Weights of a small mixture-of-experts language model, trained from scratch on English Wikipedia.
Size: 10 layers, width 512, vocabulary 32768, 87.6M parameters.
Below are experts of layer 3 (counted from 0) of a mixture-of-experts language model. Rows are named gate (a neuron's input weights, with its number), up (a neuron's input weights, with its number) and show model dimensions 384-511. Each number is 50 + 15 x the weight over its row's rms, rounded and kept within 0 to 99.
Before each expert's rows: "gets" lists some tokens that make up at least twice as much of what it gets as of all text. This comes from a sample of Wikipedia text that the model never trained on. Tokens count by the router's weight.

# expert 9
gets: "-", "2", "6", "0", "1", "9"
gate5:62 74 68 47 16 44 62 54 00 56 48 46 35 24 49 46 46 73 75 60 47 56 67 44 50 39 52 52 42 41 28 94 45 61 31 53 52 71 69 49 27 54 29 46 47 43 44 76 45 61 41 60 45 32 59 59 25 60 49 47 33 64 38 49 51 35 49 40 68 45 47 76 53 45 37 78 43 28 85 47 07 49 51 62 41 21 55 51 52 29 76 70 51 62 45 69 53 61 36 48 52 50 67 53 42 45 71 47 75 49 52 57 48 62 50 64 60 56 77 73 57 45 50 53 40 48 46 48
up5:46 41 67 48 34 36 53 56 66 44 46 53 37 43 54 66 59 68 57 45 80 30 24 58 39 67 64 51 59 52 60 35 43 42 67 53 49 42 66 21 54 36 65 78 58 48 55 53 65 27 52 49 57 44 67 47 40 67 67 33 56 97 55 28 70 34 60 55 52 53 46 34 36 66 68 47 56 47 74 63 54 45 38 36 39 58 42 50 31 46 50 53 46 78 48 40 59 36 33 04 47 53 64 71 47 36 59 50 46 53 79 72 50 43 44 54 66 67 42 41 36 62 59 49 59 60 72 55

# expert 43
gets: ":", "0", " and", " \"", "1", "ing"
gate0:72 42 59 54 73 52 77 61 48 49 83 51 38 53 37 58 29 76 31 41 58 90 68 40 44 50 71 20 57 82 62 52 49 17 66 57 37 22 51 49 64 36 59 52 56 57 51 46 64 38 45 48 40 31 50 54 36 77 52 49 42 48 51 72 75 53 82 46 30 50 64 53 63 50 32 38 64 33 65 33 78 54 36 49 42 60 37 51 59 54 26 52 68 55 41 39 46 90 83 48 60 53 58 57 56 55 78 51 57 59 54 40 64 43 19 57 59 63 47 36 49 69 30 55 31 28 55 40
up0:82 43 41 54 46 58 73 78 40 55 53 40 47 40 52 49 37 75 44 46 46 99 76 31 59 51 60 44 36 69 38 34 46 33 50 67 44 07 62 46 51 28 68 59 52 40 51 32 76 44 62 51 44 40 63 35 35 63 53 53 55 28 44 98 82 49 96 49 46 47 74 46 48 46 51 41 61 38 51 49 60 68 40 44 61 49 30 55 67 46 18 58 75 61 31 48 50 78 66 70 48 29 53 46 51 55 74 47 49 36 71 48 57 46 27 54 64 31 33 64 69 58 25 56 35 25 60 33

# expert 10
gets: " the", " in", " |\n", "\n", "|", "st"
gate0:64 77 46 42 31 33 43 34 34 49 50 54 29 24 36 41 38 73 49 65 64 36 15 41 36 55 56 59 69 44 43 49 55 53 52 83 57 57 37 48 54 65 50 40 49 51 70 30 36 60 73 30 35 73 67 76 59 85 42 37 41 51 47 52 54 47 60 64 42 37 69 66 19 49 40 36 77 54 40 54 44 37 69 71 72 28 57 31 39 54 63 48 61 45 51 43 25 35 57 39 48 60 57 34 62 55 33 40 72 61 57 54 30 77 35 73 83 44 31 40 53 64 71 39 77 40 44 33
up0:28 57 39 57 52 42 68 61 58 50 59 29 55 51 61 72 58 24 49 13 50 40 68 59 62 45 30 52 49 68 36 37 47 65 45 28 51 54 74 45 07 35 58 62 57 46 19 68 64 47 36 52 39 53 38 52 22 24 63 67 66 67 58 76 37 68 48 54 59 36 54 31 65 73 49 71 40 33 84 52 69 58 45 45 39 56 49 66 61 46 28 56 44 61 64 75 59 55 27 40 41 56 65 54 52 29 55 42 42 63 51 34 60 36 47 43 20 58 43 51 57 48 32 45 56 48 54 51

# expert 57
gets: ",", " and", ".", ".\n\n", "\n", " ("
gate0:63 70 52 55 74 64 45 38 10 42 61 78 45 20 54 58 42 73 52 48 62 68 55 61 48 48 55 58 38 46 40 07 33 37 38 44 58 47 56 66 54 46 70 36 37 33 53 46 40 39 36 68 44 50 30 79 58 71 56 49 41 34 77 61 41 62 50 66 28 40 56 78 63 38 76 39 61 29 41 50 49 39 50 66 50 43 49 68 54 59 48 61 37 47 53 44 42 39 65 52 60 69 58 50 61 52 54 59 40 37 65 61 46 56 41 37 55 64 48 66 43 63 45 69 68 49 78 61
up0:36 54 44 44 38 45 65 36 73 57 70 42 58 47 47 47 58 36 57 76 38 39 44 41 58 49 50 54 48 63 59 48 64 65 24 46 50 39 34 46 49 67 25 58 51 61 54 53 62 46 58 42 41 47 75 38 49 52 32 44 48 51 23 53 67 58 56 47 69 71 73 43 48 53 46 71 57 39 61 36 75 59 51 56 39 56 64 45 51 56 61 41 64 44 80 50 51 68 34 38 49 42 52 40 51 44 25 40 51 76 31 13 50 49 54 46 46 33 57 41 63 47 76 46 37 37 25 58

# expert 18
gets: ".", " |", " season", " War", " year", " Year"
gate0:66 54 33 39 17 20 42 53 46 73 57 47 34 70 37 47 45 60 34 47 38 70 30 69 26 53 68 67 41 44 40 45 47 34 73 65 84 46 37 57 61 62 53 60 54 41 38 51 43 46 68 28 19 78 46 70 52 66 50 38 49 34 55 23 53 48 46 48 46 60 56 70 45 39 35 42 39 52 49 50 75 18 72 68 77 33 65 33 52 39 45 36 75 35 49 24 41 56 65 49 28 46 55 34 58 32 32 35 62 45 57 36 23 39 27 51 74 78 51 38 51 76 58 34 58 38 58 56
up0:79 63 44 55 55 46 61 50 28 35 67 22 73 34 50 46 58 62 52 58 69 29 25 35 49 60 50 62 38 64 51 49 62 40 50 32 21 56 48 62 42 26 56 72 05 26 61 79 48 31 49 53 46 38 32 62 51 40 42 67 67 31 52 35 52 48 62 58 56 04 64 69 46 57 46 34 49 35 42 40 45 71 48 71 34 52 57 38 14 70 50 47 54 66 59 47 49 32 57 48 55 62 46 63 64 73 31 57 53 49 67 46 84 60 63 12 33 36 31 56 43 55 77 44 50 53 43 53

# expert 6
gets: " a", " the", " his", " an", " their", " its"
gate0:59 61 66 30 50 30 48 43 45 50 54 42 28 47 34 61 50 60 56 36 42 62 38 45 42 60 60 79 43 61 30 45 39 52 49 81 52 59 36 50 50 72 75 56 54 31 78 60 46 29 67 55 32 46 59 66 43 65 50 68 71 51 51 46 51 73 45 43 43 16 44 55 40 40 34 59 62 37 54 35 53 23 87 84 84 26 52 40 26 76 62 36 69 60 55 41 36 38 67 25 47 46 48 29 56 48 13 48 52 54 66 52 51 43 24 70 66 86 41 37 31 45 64 49 70 43 56 45
up0:75 63 48 53 50 65 37 35 65 39 49 59 63 51 45 72 69 44 47 45 22 15 37 65 55 78 75 57 27 28 23 40 51 31 61 33 64 55 25 52 19 23 37 42 62 60 39 61 42 38 26 34 62 17 46 18 30 24 47 57 26 66 76 17 52 62 61 47 59 33 48 25 80 37 51 25 43 49 66 58 62 46 28 65 57 79 34 38 47 12 53 45 58 61 49 60 42 74 65 36 49 69 49 35 47 46 42 36 54 67 36 22 51 68 41 50 46 82 57 78 65 62 74 60 60 61 39 68

# expert 47
gets: " ", ".", "\n", "==", "\n\n", ".\n\n"
gate0:16 47 71 39 34 23 50 64 52 54 82 61 60 57 46 31 47 68 63 53 59 53 44 33 42 69 63 20 37 71 31 43 96 61 53 47 40 53 53 65 25 43 66 55 47 23 71 24 72 40 48 59 45 74 50 61 36 60 60 45 22 30 49 26 43 74 57 69 45 41 63 37 47 75 51 41 52 46 38 67 65 49 80 68 50 60 50 46 53 51 59 51 51 61 48 23 47 63 44 56 08 23 54 52 51 41 74 53 44 61 82 26 42 43 51 61 59 70 40 74 38 74 55 42 54 06 47 54
up0:13 55 64 37 35 16 49 59 69 55 57 58 54 51 56 51 36 74 59 27 52 62 55 37 54 48 58 41 28 81 31 56 96 74 59 51 40 43 75 74 31 40 47 29 51 23 66 32 48 45 68 53 40 65 55 37 31 59 75 31 42 45 68 39 72 80 45 55 53 40 67 38 54 60 66 34 37 37 25 60 48 50 85 64 51 65 42 58 73 50 39 53 55 63 40 38 45 42 35 61 14 20 66 47 58 49 81 75 69 86 76 37 37 29 55 69 62 57 54 55 38 49 50 49 46 18 62 34

# expert 39
gets: " to", ":", " of", " in", " by", "\n"
gate5:65 60 60 24 39 58 49 52 51 74 51 40 36 60 32 68 52 55 49 53 45 38 22 63 49 76 36 51 50 33 44 47 49 33 71 77 70 49 23 33 44 44 62 54 59 43 54 76 17 64 63 03 25 49 48 84 59 61 55 52 41 49 72 39 58 54 62 54 34 48 54 37 51 41 44 29 51 22 62 57 63 37 59 49 71 20 70 33 46 51 49 30 66 79 68 32 51 43 52 41 61 49 50 43 62 30 60 23 57 41 69 18 27 75 45 57 85 56 40 42 59 81 60 33 63 36 52 56
up5:64 52 45 55 81 58 62 37 50 44 21 70 51 64 57 39 57 65 56 38 64 38 45 59 45 45 48 47 35 53 55 37 70 75 63 30 53 58 87 49 35 38 27 50 58 37 61 45 57 51 30 55 69 61 37 21 38 54 52 16 59 33 34 65 66 68 26 33 40 52 43 32 43 53 18 63 44 55 23 37 64 66 36 56 53 42 23 32 39 51 27 31 53 47 58 55 36 40 32 81 59 54 30 56 57 65 60 66 44 75 51 39 57 31 67 55 33 20 58 32 48 36 31 55 68 38 53 67

# expert 20
gets: " |", " |\n", ";", "\n", " =\n\n", ")"
gate0:49 43 46 42 58 49 65 34 31 84 36 42 53 30 35 72 56 41 27 64 49 54 52 35 52 49 43 65 22 92 43 42 59 50 68 43 57 74 52 48 51 56 64 31 30 36 36 40 36 66 43 52 55 68 46 73 50 50 30 60 63 57 56 73 48 27 45 43 39 38 61 37 52 30 82 66 40 43 71 48 43 26 56 68 42 71 59 24 57 61 68 44 43 61 46 39 60 34 66 43 84 38 61 27 65 56 39 38 47 47 33 72 56 21 45 51 53 62 55 46 10 50 54 58 55 62 48 35
up0:42 43 47 57 52 41 63 58 68 68 49 53 54 38 55 62 57 32 39 62 65 27 51 24 77 27 55 67 49 72 48 30 63 51 49 53 45 80 54 57 43 42 62 51 50 46 21 40 36 55 49 75 48 48 56 79 52 47 37 62 59 69 64 78 45 21 38 54 38 44 45 38 68 41 70 35 47 57 64 46 25 32 40 41 46 89 53 37 73 49 60 54 31 77 49 50 49 38 59 45 65 52 36 45 56 35 41 51 49 64 54 57 82 56 38 12 38 53 46 51 15 56 37 39 61 66 49 33

# expert 52
gets: " of", ":", " in", " at", " from", " by"
gate0:79 69 44 39 58 42 83 27 48 50 78 29 41 63 41 46 60 47 36 34 69 59 59 24 37 33 68 68 44 54 25 27 57 30 48 57 67 85 60 53 41 75 32 44 70 59 69 36 43 26 62 48 63 54 34 51 61 63 67 81 49 65 21 45 42 40 42 55 33 60 72 71 25 79 59 50 54 51 53 62 71 43 43 56 61 50 63 56 53 54 43 53 33 62 59 35 49 31 35 56 68 48 56 43 57 42 55 66 73 20 58 58 38 64 49 73 58 39 65 59 34 63 80 52 46 58 41 45
up0:39 37 53 50 30 45 12 72 51 45 00 40 67 68 54 63 23 47 49 49 31 73 46 84 77 70 52 38 68 39 75 35 48 60 45 48 48 14 34 48 51 41 65 32 29 32 44 44 49 61 58 34 39 63 61 54 31 32 33 36 49 31 76 67 33 56 48 57 55 51 26 21 52 34 34 44 12 47 40 56 20 44 72 46 64 34 41 44 42 44 47 49 62 24 55 62 44 52 55 59 28 59 53 55 47 54 58 27 12 68 49 35 47 30 31 28 51 58 14 55 52 58 32 49 51 31 63 41

# expert 26
gets: " of", " from", " ", " |", " with", " by"
gate0:69 76 42 39 45 63 65 33 48 64 49 45 25 56 20 39 34 67 56 46 66 54 37 45 68 51 60 53 54 55 31 47 57 35 54 56 42 66 25 35 46 70 81 44 52 54 64 52 41 67 69 24 29 46 37 77 62 78 62 57 58 43 49 43 29 61 59 59 41 41 53 47 50 79 35 39 72 24 47 68 55 07 85 98 56 64 78 23 52 74 74 66 57 48 66 47 26 46 36 61 34 65 64 32 49 34 39 27 50 52 63 44 18 54 37 67 67 53 51 27 42 90 49 41 58 42 41 48
up0:44 70 32 55 44 79 70 31 68 38 32 44 49 36 57 39 54 51 51 60 68 47 57 57 42 32 51 48 59 34 43 60 64 49 57 64 28 64 53 32 40 45 67 38 58 61 64 58 57 81 47 21 52 54 45 65 55 48 47 52 43 67 57 62 55 48 66 48 30 74 29 36 78 40 43 56 84 67 69 75 41 56 62 37 47 68 55 45 40 25 68 54 53 39 45 63 56 56 68 61 31 51 60 60 65 32 46 55 42 27 57 61 34 47 46 67 51 54 40 50 59 62 37 48 33 48 56 26

# expert 33
gets: " ", " of", " with", " from", " S", " G"
gate0:68 58 33 17 56 62 48 45 53 57 52 31 47 72 40 51 47 61 42 40 68 38 47 71 46 62 62 52 60 51 44 49 64 21 39 69 68 70 33 77 47 83 62 49 44 41 42 40 22 49 64 22 27 46 50 56 48 64 70 41 52 53 57 60 63 82 40 53 42 37 53 60 36 48 63 78 50 47 55 46 76 31 52 80 69 24 46 43 64 45 64 44 76 37 57 32 30 42 41 41 59 64 74 28 47 46 49 25 62 54 42 56 38 48 24 43 82 64 45 61 40 64 72 48 57 42 37 58
up0:66 57 56 59 48 44 48 30 48 50 53 41 71 55 53 51 60 67 38 43 14 52 17 44 63 50 43 37 74 34 63 29 60 60 47 42 29 44 43 34 35 47 32 48 50 57 53 39 63 28 61 64 42 48 73 60 42 53 45 59 42 52 46 34 23 33 62 40 46 30 66 45 56 63 45 38 64 40 40 49 65 53 55 42 32 62 39 60 58 36 34 35 41 99 73 44 65 49 58 42 32 59 56 26 60 37 16 42 39 58 26 24 58 42 47 44 46 56 39 56 53 49 57 57 52 34 64 66

# expert 40
gets: " ", ".", "200", " a", "1", "2"
gate0:86 68 58 35 26 52 53 28 49 36 51 66 48 46 55 60 41 29 43 31 92 27 49 57 31 54 24 59 28 45 56 35 44 52 19 56 61 52 40 33 57 43 46 53 41 65 60 45 34 87 85 12 38 48 55 52 27 52 50 40 37 59 18 67 47 43 61 28 58 69 39 36 51 68 71 35 48 49 51 59 59 45 49 35 68 58 60 56 61 39 58 62 39 29 51 48 44 50 24 36 43 78 62 39 35 69 51 28 50 46 71 45 21 68 43 37 55 82 46 39 32 58 53 33 57 65 69 22
up0:81 61 62 45 29 54 50 43 55 38 41 65 59 45 63 38 45 24 47 36 79 23 51 66 31 57 39 67 14 44 66 38 41 41 20 65 70 55 45 34 55 44 42 59 47 66 58 45 38 72 76 10 52 52 66 47 25 47 49 45 40 55 29 48 39 41 67 43 64 67 35 47 50 44 70 40 57 56 39 56 59 55 41 15 69 50 55 58 56 24 62 72 47 43 61 58 37 55 21 33 54 66 57 54 43 46 49 40 44 60 71 31 32 70 48 30 45 89 44 37 39 60 56 36 50 64 49 41

# expert 36
gets: "\n", " (", " ", ")", " |", " \""
gate0:52 52 53 61 52 25 63 61 61 46 71 42 33 78 47 60 27 58 31 32 69 21 21 54 36 55 57 39 78 64 52 43 19 55 40 45 60 58 29 53 54 43 45 64 59 37 32 34 39 47 38 44 56 27 45 68 32 48 53 73 56 67 44 05 51 62 55 77 50 19 37 29 44 30 72 09 45 56 33 31 50 41 82 43 36 50 46 36 29 53 41 22 53 53 65 28 40 35 62 58 36 56 53 59 51 32 21 43 51 67 52 39 49 49 49 44 42 78 30 41 48 38 57 00 80 53 46 54
up0:65 50 56 38 34 58 48 43 35 55 46 41 64 11 49 49 69 62 58 64 45 80 52 51 65 56 40 54 38 49 57 43 65 48 25 56 51 43 76 45 34 69 42 37 37 71 60 65 54 83 54 49 32 89 59 47 77 59 43 36 43 35 49 99 43 32 37 11 44 78 63 56 34 69 64 76 57 50 48 79 60 56 31 59 61 39 61 67 81 44 73 97 45 44 46 62 40 53 32 49 80 58 58 44 58 78 49 63 63 38 45 62 52 48 49 53 62 23 75 52 45 50 54 91 13 46 49 38

# expert 5
gets: "-", " a", "198", "'", "–", " Mc"
gate0:55 60 30 53 63 52 66 35 30 45 58 47 34 39 31 27 63 64 67 70 42 42 51 33 48 63 56 44 34 68 28 44 53 40 28 81 51 69 61 45 28 64 48 42 64 44 54 48 40 71 70 41 30 66 67 57 54 59 80 61 71 42 58 45 25 42 41 66 45 54 27 59 46 55 31 37 67 19 46 79 52 46 50 75 74 48 62 22 39 57 48 38 69 49 55 51 41 40 28 29 29 65 45 30 69 41 66 39 61 65 47 45 19 68 33 40 62 22 43 56 54 50 58 45 60 48 37 36
up0:63 56 92 36 63 30 48 45 56 65 30 51 73 69 33 83 34 29 46 23 57 50 37 69 70 53 61 65 57 35 41 61 66 54 57 46 68 35 21 33 82 55 90 78 18 62 43 38 51 34 32 48 55 46 21 59 44 48 30 39 34 57 52 82 59 55 38 40 64 43 66 55 55 40 52 63 56 59 64 32 52 37 55 39 41 41 44 59 72 63 54 39 35 50 23 51 49 61 74 56 62 70 56 57 53 65 40 48 49 15 52 49 65 57 57 70 74 92 76 43 46 65 49 58 47 60 59 51

# expert 27
gets: ",", ".", " |", ".\n\n", ")", "=="
gate5:62 70 41 42 56 49 31 50 29 88 38 21 31 62 47 37 28 59 47 54 44 55 26 44 64 56 52 63 40 47 50 42 64 19 38 81 67 55 44 61 40 58 56 61 63 38 44 48 43 44 72 27 42 61 38 76 81 67 67 47 50 49 63 49 44 51 43 44 36 53 40 36 39 62 45 52 62 43 60 56 54 54 61 41 73 45 51 14 52 54 73 12 62 60 59 32 02 54 40 36 47 61 69 31 61 11 53 40 53 47 58 50 35 57 31 49 91 53 36 40 45 69 64 42 52 25 49 39
up5:26 80 60 67 32 71 35 28 56 51 48 26 59 38 45 47 63 45 63 54 42 69 84 57 68 38 24 73 57 45 40 43 69 45 73 39 55 45 32 56 72 45 30 28 54 20 27 41 59 68 54 48 57 60 29 34 51 37 26 49 37 48 86 79 44 54 73 73 25 56 60 61 58 68 61 69 37 32 63 56 60 56 58 40 82 33 40 55 86 55 32 52 50 46 50 67 39 49 32 50 52 47 25 16 29 33 59 53 54 36 34 44 78 48 38 51 71 38 83 44 93 46 61 41 36 50 51 55

# expert 24
gets: ",", ".", " that", " and", " (", " which"
gate0:46 48 28 51 47 57 32 60 24 43 68 31 56 62 44 59 54 61 79 49 49 72 59 36 46 59 38 69 61 48 66 55 76 65 47 62 46 48 51 33 41 73 58 47 17 54 79 38 61 68 82 45 53 65 53 30 63 87 49 57 49 58 26 52 37 45 75 46 38 70 30 50 34 21 64 37 56 56 43 72 45 52 57 70 61 27 53 64 49 73 36 41 48 35 93 72 44 18 79 59 35 22 46 46 43 48 29 39 65 44 46 60 40 49 60 58 61 58 40 24 60 50 41 52 25 36 60 67
up0:20 30 37 43 48 46 45 70 49 53 66 57 71 56 57 51 53 46 44 47 62 58 48 29 37 50 73 52 63 58 69 64 72 71 52 51 52 33 60 45 56 72 62 51 40 37 70 40 66 79 79 62 59 59 57 29 40 83 58 58 49 68 26 51 27 31 60 64 11 69 48 50 37 41 67 21 65 51 37 68 58 54 40 62 58 36 54 62 43 77 44 53 46 40 70 52 47 34 88 64 45 33 41 79 36 63 55 43 52 54 54 55 53 30 56 44 46 44 50 36 68 49 25 53 41 44 65 38